{
  "n_layer": 12,
  "d_model": 128,
  "n_experts": 256,
  "experts_per_token": 8,
  "d_expert": 32,
  "d_shared_expert": 256,
  "activation": "squared_relu",
  "moe_layers": [0, 2, 4, 6, 8, 10],
  "router_score": "softmax",
  "normalize_top_k": false,
  "routed_scale": 12.7,
  "balance_loss": 0.00316,
  "balance_bias": false,
  "router_z_loss": 0.001,
  "init_std_router": 0.00747,
  "lr_router": 0.00187,
  "n_head": 2,
  "n_kv_head": 2,
  "head_dim": 64,
  "vocab_size": 2048,
  "norm": "rmsnorm",
  "norm_place": "pre",
  "norm_eps": 1e-05,
  "positions": "rope",
  "rope_base": 10000.0,
  "rope_fraction": 0.25,
  "qk_norm": false,
  "attn_scale": 0.125,
  "tie_embeddings": false,
  "parallel_block": false,
  "init": "normal",
  "init_std_qkv": 0.0555,
  "init_std_o": 0.0689,
  "init_std_up": 0.0794,
  "init_std_down": 0.0794,
  "optimizer": "soap_variant",
  "lr": 0.00799,
  "weight_decay": 0.0,
  "lr_head": 0.0125,
  "grad_clip": 2.0,
  "warmup_steps": 200,
  "schedule": "wsd",
  "decay_fraction": 1.0,
  "decay_shape": "linear",
  "final_lr_fraction": 0.0,
  "batch_tokens": 65536,
  "seq_len": 512,
  "doc_mask": true,
  "train_tokens": 314900000,
  "steps": 4805,
  "dataset": "wikipedia_en"
}
Below are experts of layer 6 (counted from 0) of a mixture-of-experts language model. Rows are named router (the router's row for the expert), up (a neuron's input weights, with its number) and show model dimensions 0-127. Each number is 500 + 40 x the weight over its row's rms, rounded and kept within 0 to 999. Numbers have three digits each.
After each expert's rows: "mostly gets" lists some tokens that are sent to it at least half of the time. This comes from a sample of Wikipedia text that the model never trained on.

# expert 21
router:497465473546510537484536484555531468540440452439468529445531457459442451475471517460540460461481542519572540550521473517524488550517518507529565447517500475508460562458552556476543449444543457565534538505551492551458479527456494561512532462556457501568542423458467507469572457555533477547487460504551475534527479460448549563483542569464430530505519565540449492527474545515543466468508
up0:532411517445475551516475524491491526454521509495500526528529525465492467486515434488468463500418489484539489542509462500522517524538483498543513465482568470541479512495602449533521472468531479555487582548498572571502410499562510506512544520478547479436557444489482544398466497504498550492476480508497373498497493485563526455539526449539514559446538588575509526513498505545568504529495
up1:537485470537496568462479474437522500514446506544509581448591486483506501476539498470524481483473507525621513518584448506523547485525505484509563563436491481495503503547474471538558505458560538615515554465505480579502484497477541525507520462468558518537531483468543450470481417470498527511493554538468428459513464471564494538457498443504457472477522605503455467523491509525477481417509
up2:517539443487564487520515545522576461458542449444478568440480537487499549518530450480545491465496507504540515552477471485458535541516557473572522497481592470435515507548570499436549569463536466443529483475501528563448461506486435480542458492594457477512463494512550490406386482442544525514508478520399489518501505508505492484494501507492433585508504530513496479490553509508536494471526
up3:510472481516538560505439562524493575518508460538463567606478493492479445471498588458552412464442508499487497511445468526541577515597539465441498457481529494484478531525533567481506457599485488440536461520480406493426488528500471505530547420519499482492467441531458498516474510500506524528528461527524471497490472508488534498473568529476465556490522497532493425484527427548511485472437
up4:500504465568507515493508426440495494541512498472508507565516496532485517419428460504567469511451500472554500495470443516560520476587536497466514460471503526551476539518477500491499523535452530452441520581504445516474489542443474498401567472548468485499506505456443426463537515468550490607531471448517454495473477501440432573459511488476493602441434462510465501474504501514468477552549
up5:419447502571414539461530517503473574467472521474534437487566516519461426479522502481578473473490446529525522498495515546534504492530577474457532520442445461570486523445530487449493508464541514482500554519551477531491458598503432530423504522544500469610489422504470507440482512477543453560528442516529539541450493515499497510489486523506451540515540466475532494453467481492469470422553
mostly gets: " son", " death", " year", " book"

# expert 86
router:523468468555510529486543493551519471542448464443456522442532460474448453479468510465530471462483537522569540585519481511513473549523507508536563454516512472495469558457550565510543455453556439564542537498548497547449495534452482556512541452560462514565529417443460511460571481550532479555480459514549486526553491456446540567484538553466454536521525568551434493516464525514549476480500
up0:582485438556520500466484425493500432615452526531520530507496492535488514489540504480466524501506457551394453517519523452478472534487477502516486435516501468465487505521538526467472542466501519557459565524450468517473534498584465565434443452528519530400532553504526565435523489451518526446543523507576407466528531505498477521481559539508449540457497519497472546500494454556480503554540
up1:454463490504484545501519461549525498511440528462570457533547476464505507480476465498483444449511442500475544433510487524581524521447540526535495473566534430463440501474530605521531522504517536503472586527523448511486452575432494468479493433469504498604540534565507474490589429471484459499500477429537532482517484505461526468513449473559463492413489552505485479475517563479518516530577
up2:532595552484506485423497526502445504568556510514507490504525517456543565456497437524571467495438535495543493392555384539529503485511542499518419487510459496556512546459539450497489440473430502420504507475466499527495460574516505576526512487532552477560491519469553505412496517529506456499511501493520502510533541494513521475461595528496472489505501522502460517462512480512577505412456
up3:470453505536486547448528431495525469531460531454499453533514489420541460516558481506519527474565526525547489460481518524557442561468522548475564537494515445519395478500492445527526402497522519551609526529494455436503437568507488518506501520556458505608501522458524530483501496492491510473430513567575434459488542508441526493441535504473526524486469451505492481524423542463481499486530
up4:514506444507515528460492528495452509547505456497516514499587576448484546514472530425512495446492500539500545541489452475514410543611538445516511467454502435546453519544485504511461515485518510563618540477583456505420518547428515503495488452472527453410455510488426521455489552510513512563519453486487477517500526523549467538472532561509451478502495609539485514505507519505461505500509
up5:522580499488476525545502557474509486497519481433487462514495464545576495561509484486554451414452487458557527462533444446511529489465528531516525518543497498483454515514483492529565441502500465441601535486497476524478501557437526487534542562420474422481507465523477539458463564590486492485488407469556514590460508498505496502442555528469559521563566479507568510484485537517487440473507
mostly gets: " Sh", " W", " G", " N", " L", " Qu"

# expert 113
router:504465474549510528478531494543542471548442461444471533441526463463447464470458506461532469459489548532573549560519470517528489568523512527523560446504497478504465557461550555472547461448553456564548525518545483536439463541458479562512533466567467501564535400456458531473570471549534478542476462530543474531542481463460531563489534553473434530516525556538448481522481540517560486452481
up0:485479435588470516453557481508482531489419584488497533463528464516469469443501473589540457542536504549509544516535442485528428549463512507498519534516504495547459617475508554505463536507478531518495505504525503464517465502470496561514482472577468509503550444488498539439489491519475475508508466498533575548560502540535480458484540516414513531468574525561458465536509477559619483475433
up1:521584463499482482499467485522484542568503574543486504505529469431495485480472543552471460482509420506457528517549538573513532501504431419496548402522474593462442519476485509492479419552497498556498555515511518494522545563442529499530433436489469479528568501531531532478548462452578437416480460481506460479461487494559527519531528453572468506488482504503519575486502502513557557508500
up2:459398442574496554424531486516550448431504457451533552481537506483490495455429510505517502476429489555494521531507488521541423481498516493443544478458543522531463504487501469410501439520525526494483534453512526555456534478510548533526562510582532502549479572432464514420538463544566445492533517551494515586508485549465518535464550535458474476525534498489511475500474461514453536453435
up3:514499551465546506519556506560497440549548466484499488459500482529424463508459456528532437470462515487401571516511497491471522538504557499455551435467478431438414496569495487494573521524532500529503578536537517497487494567529444617512447452485502473471478482475495519481530505516424425528482491510505492541522522472519574439456493509539527557493563447467527520434432558490529523480508
up4:542502456477529545469465419475470509486436479429491421419515448474503430469486475490530478503528464558541525517448467489497517471473570461478533472422487444414430553456497519477466535457499564514509523518470458559462466506523498588498491503571509532531592490501438507442470464515502457484500418469514501493498528540482552550540515586530564483445514493539470502524430504545560475481523
up5:505579486523524484484477508444527424509438460524519486489530511498546387499463474519542408481439502469502535533515468497532488499470487501462467595480532517455368528483508525516503472504485488512477554496500408451511477542549455537518451562512428539494573497496530476425488399522556481465495479447450492455441498474465552570472542514471518531538528503565529524496463564474523514504488
mostly gets: " Off", " Dep", " College", " bel"

# expert 208
router:520455472556518534490519500535523470544448445447481529450534461464442459484445531472539458463488551525579542546535475540518475558520523506523563456496505482495468554458553564482558456443556453567535531505546488545448468538450484562504531452552465507566543418452467533467570474558527474558488469501540474520537490456456552556486547548473449532518526561537438494540474528507554454469498
up0:517556499531452515502532425542579486531481498524514459474438441460403553434458443528474524409531530478474452496493465470425550555546482442543585471453529519441429443465538507476546431488472519532489522484510484554487501489500556478525511529475500493576554537491555520466534441518459464581499464514504544518545465506446454536518523566471478570446501520568485476493493512495488547488491
up1:414447446465513526469533439483528446493544481461466515538485534595508457579498504467511523467545523514589561522488608443481491561415472500479538495518462443535473496435476474501513404459489471540495418510517531512512501528509483510475562481470555491513549485515511483473497523471500523462487482493562471494557454432455473446465527505395487515470500480483531494436502547510432415515485
up2:520490530514485484432447476526430530503492485424499512505509428538505502489477517449535420504442566506578541521488527547522454493574594489526523465538566501530488507477550453461573497488559447489451539512447539451495531504548475536504531507552500489560491452490572531475513514500514475487529390497552522531576435482423444522515531559433473528551523469541499518504497546529589484481517
up3:514525618444511563461570478523491443465446467412452512528546450528588455441496536531544535450490525561546464553479459485468495531511545561516488492464497471475507559469544524504512487502484456504503455460532520425456507531402532547576541461517500503531530567503522476481556479474510462518570486506562488556464486470522541552496558472463463479476497550526495546515462526542515487411533
up4:487484466432475470463573480586500473512453517519519481520512458472497482402449474516410476439525512465528521521511442500482494462558511493491548535478550501523564533470583440576529468569565562543515455523549487524509457557512474488550528505590510439526469494510410457491513455533533545478537407484482574536491487499480526500492512549540487515453471519536473481476495542575575539499479
up5:502482458523568464462500497533498511505493448367531457473516530464521479515518499495522487461554536542519477515442546491497550453537509480477540483528550563520491477543530488474495433471481534520539521531535451468479483613467505561504508507518573533498489502485518575516498500493605452489451430476579540500502466474479462483516543446410544510433451606458505560486538489536476482587524
mostly gets: " Un", " U", " Ar", " Pr", " C", " Gre"

# expert 146
router:508456469551488537481526484550520477536450445434463524455521480468450441482443529463544463452493536522570545571520479520523486544531527505529559450503500479500465555462556567473532459446553448567534530517554477556446474536457498564505524464557462498561538429439461528465566482552529467544483467518545468527535490457442540559471545550469449530501522562550450481528482547523553454455500
up0:515488462492555469426482457432540522515518510478481478440527473484511462468462450496570523446467511503421485506475471454517500551561491453475533454502534564542538525485481464516544447457569471440499394511475535561519508525416482552553489455505493591496457541500423438463444481535499536506526439460526543549572516497521538563555583533482512591463482465539491532481502482489507514512506
up1:493516519499427523502498499532462466506457481497487482493481545497400534478529507473496488464455470430499539502570466479502507535534536478439530457537446518485526529528572557542450465449419482536521533550579465471467487503476576604445593474482500594519518443498449520476521575459503538414464536441520496511507464433530502558490491550503471512518537441496516501483495500518598559498513
up2:527526513527522490516462562436482418529562557498540576461504511518496553484497518532551449502481485499573542590498493459542470459534488586482611463465462461491482538505498491553578492470476539552463515475439474447408478556512450492535502455557464550552456470488473545492495481522486516463479486516532519542546548569457521522453548582449531467532522488526498533517493444445439468525485
up3:455425525540483496526550518516534528514490457572466496462515497533477484498536460496534436458503511531488479498475488546507461440528483502503523448482489417491518523412528515520542505427469504473527533512568474553503475478427584545501433486466418476558488516579456407516553462486494517479508505541583495570500444510507511458548505591487519476523561542507511496581508527567568408515487
up4:512434533549456511511529495547549465549483483507499542544505496572505504447488477525465461428535490476486549519452493512517550472504446504439521419520457534520434447542458544540508541508537501448540566480394543472534494518496544550565475479507470445534429548537487533570498393450529479517429477474506516543507499473473530531506544479426408512547493523500476534521431495531548427466524
up5:488495493456509442435543469502476414541539605519517543502500549458479482514497511562520447473558520456420583485476490514518431502432527475550525451544546478539471521517521607493447445507509518597505533434477522492457520457438537506480583485528482522506475530517465529479507441509479474496517508520570476528542506514537497442487581478434494541470549534460533524471551426501467481558508
mostly gets: " dis", " qu", " re", " Aust", " tr", " suc"

# expert 177
router:515469473544472527483535489558527470544436468433458524437522456465435442486464524453542458452487555517572539561509477519524496554532536508518561450521503488506468554464551554499549456447552470562539529503535488553449485528465474569502522462552469498566531404441472511468571474560550485548491457513547478533541484453446531551502535555477433525506522563545464500542473530525550469456503
up0:498579450491478448502476535526471463513516496465530507519453460500558436418517452493472443473600489501554510471438561440458517440620513510453517461584557468530497486457487498520491504495469442445584537550467504490454490538529477489615518521557565476500499510511499521498479540512525547476571550458510466515465538506554503474520561530453473554497538555536533487535515477521563513478488
up1:528488446536528583414495551516505444567485444490466508528485461477535536437456483454462509486499424500488579520538535541535543485517430479445519452505556389526525563496503451538509458517505485516525539535443452510452448457450535462554497527489573538478433466535485450400541477544497494565540463511542547543491485523502508523520484526425469478493510493561504470499543460571468527517524
up2:548531485505514495449602462513435463498511515513432483487497458528556497478462511498541509425478489551479488517510514504573399512512497513528545465468454441455460511516492506445533521468482496411496479473527536588503489539505495595471496444500501563524411558485488407439512506493532481530523437453546495545512468508439511483459567538479575526486497533552517425481488457561418521520484
up3:560495468504452502468404451512493471573497424463437482501439454558406452486475493533538463519532485559491493549449560501552499589520484546516512513477464452527436524473509541416591544500485458526490455491527451512464443524492479475477511500484464508492512473575447475583561563538529493539502485529489513488484453474454555554441548493448473494432506521494500467476521478564563502450508
up4:443454513526494496467491455445448510506420552484480506515553439547459505504459553522545558471504494525410576486502421526490537531541525483532539483485510467523516538394553491546515520515531510505515521526542559550556519514528477461379524374493469517561516458523470478538546501515471507509477442526492453513551533455551582500448463481527487529473453506537541594494521475533494509508479
up5:450575464532544542480461471516501491560447499519521569432498455548438496470535483492523460523523537488504478538474554522539504560482436502505561449527481461457477482473562580472515527527559507523432461474477442503450470487472567452446495444469549571494530510537470530503453490497483452595516463490510558500475538486521532626462533533468439517539555524565470522518496514575541526466454
mostly gets: "resident", " Award", " head", " player", "adium", "ouncil"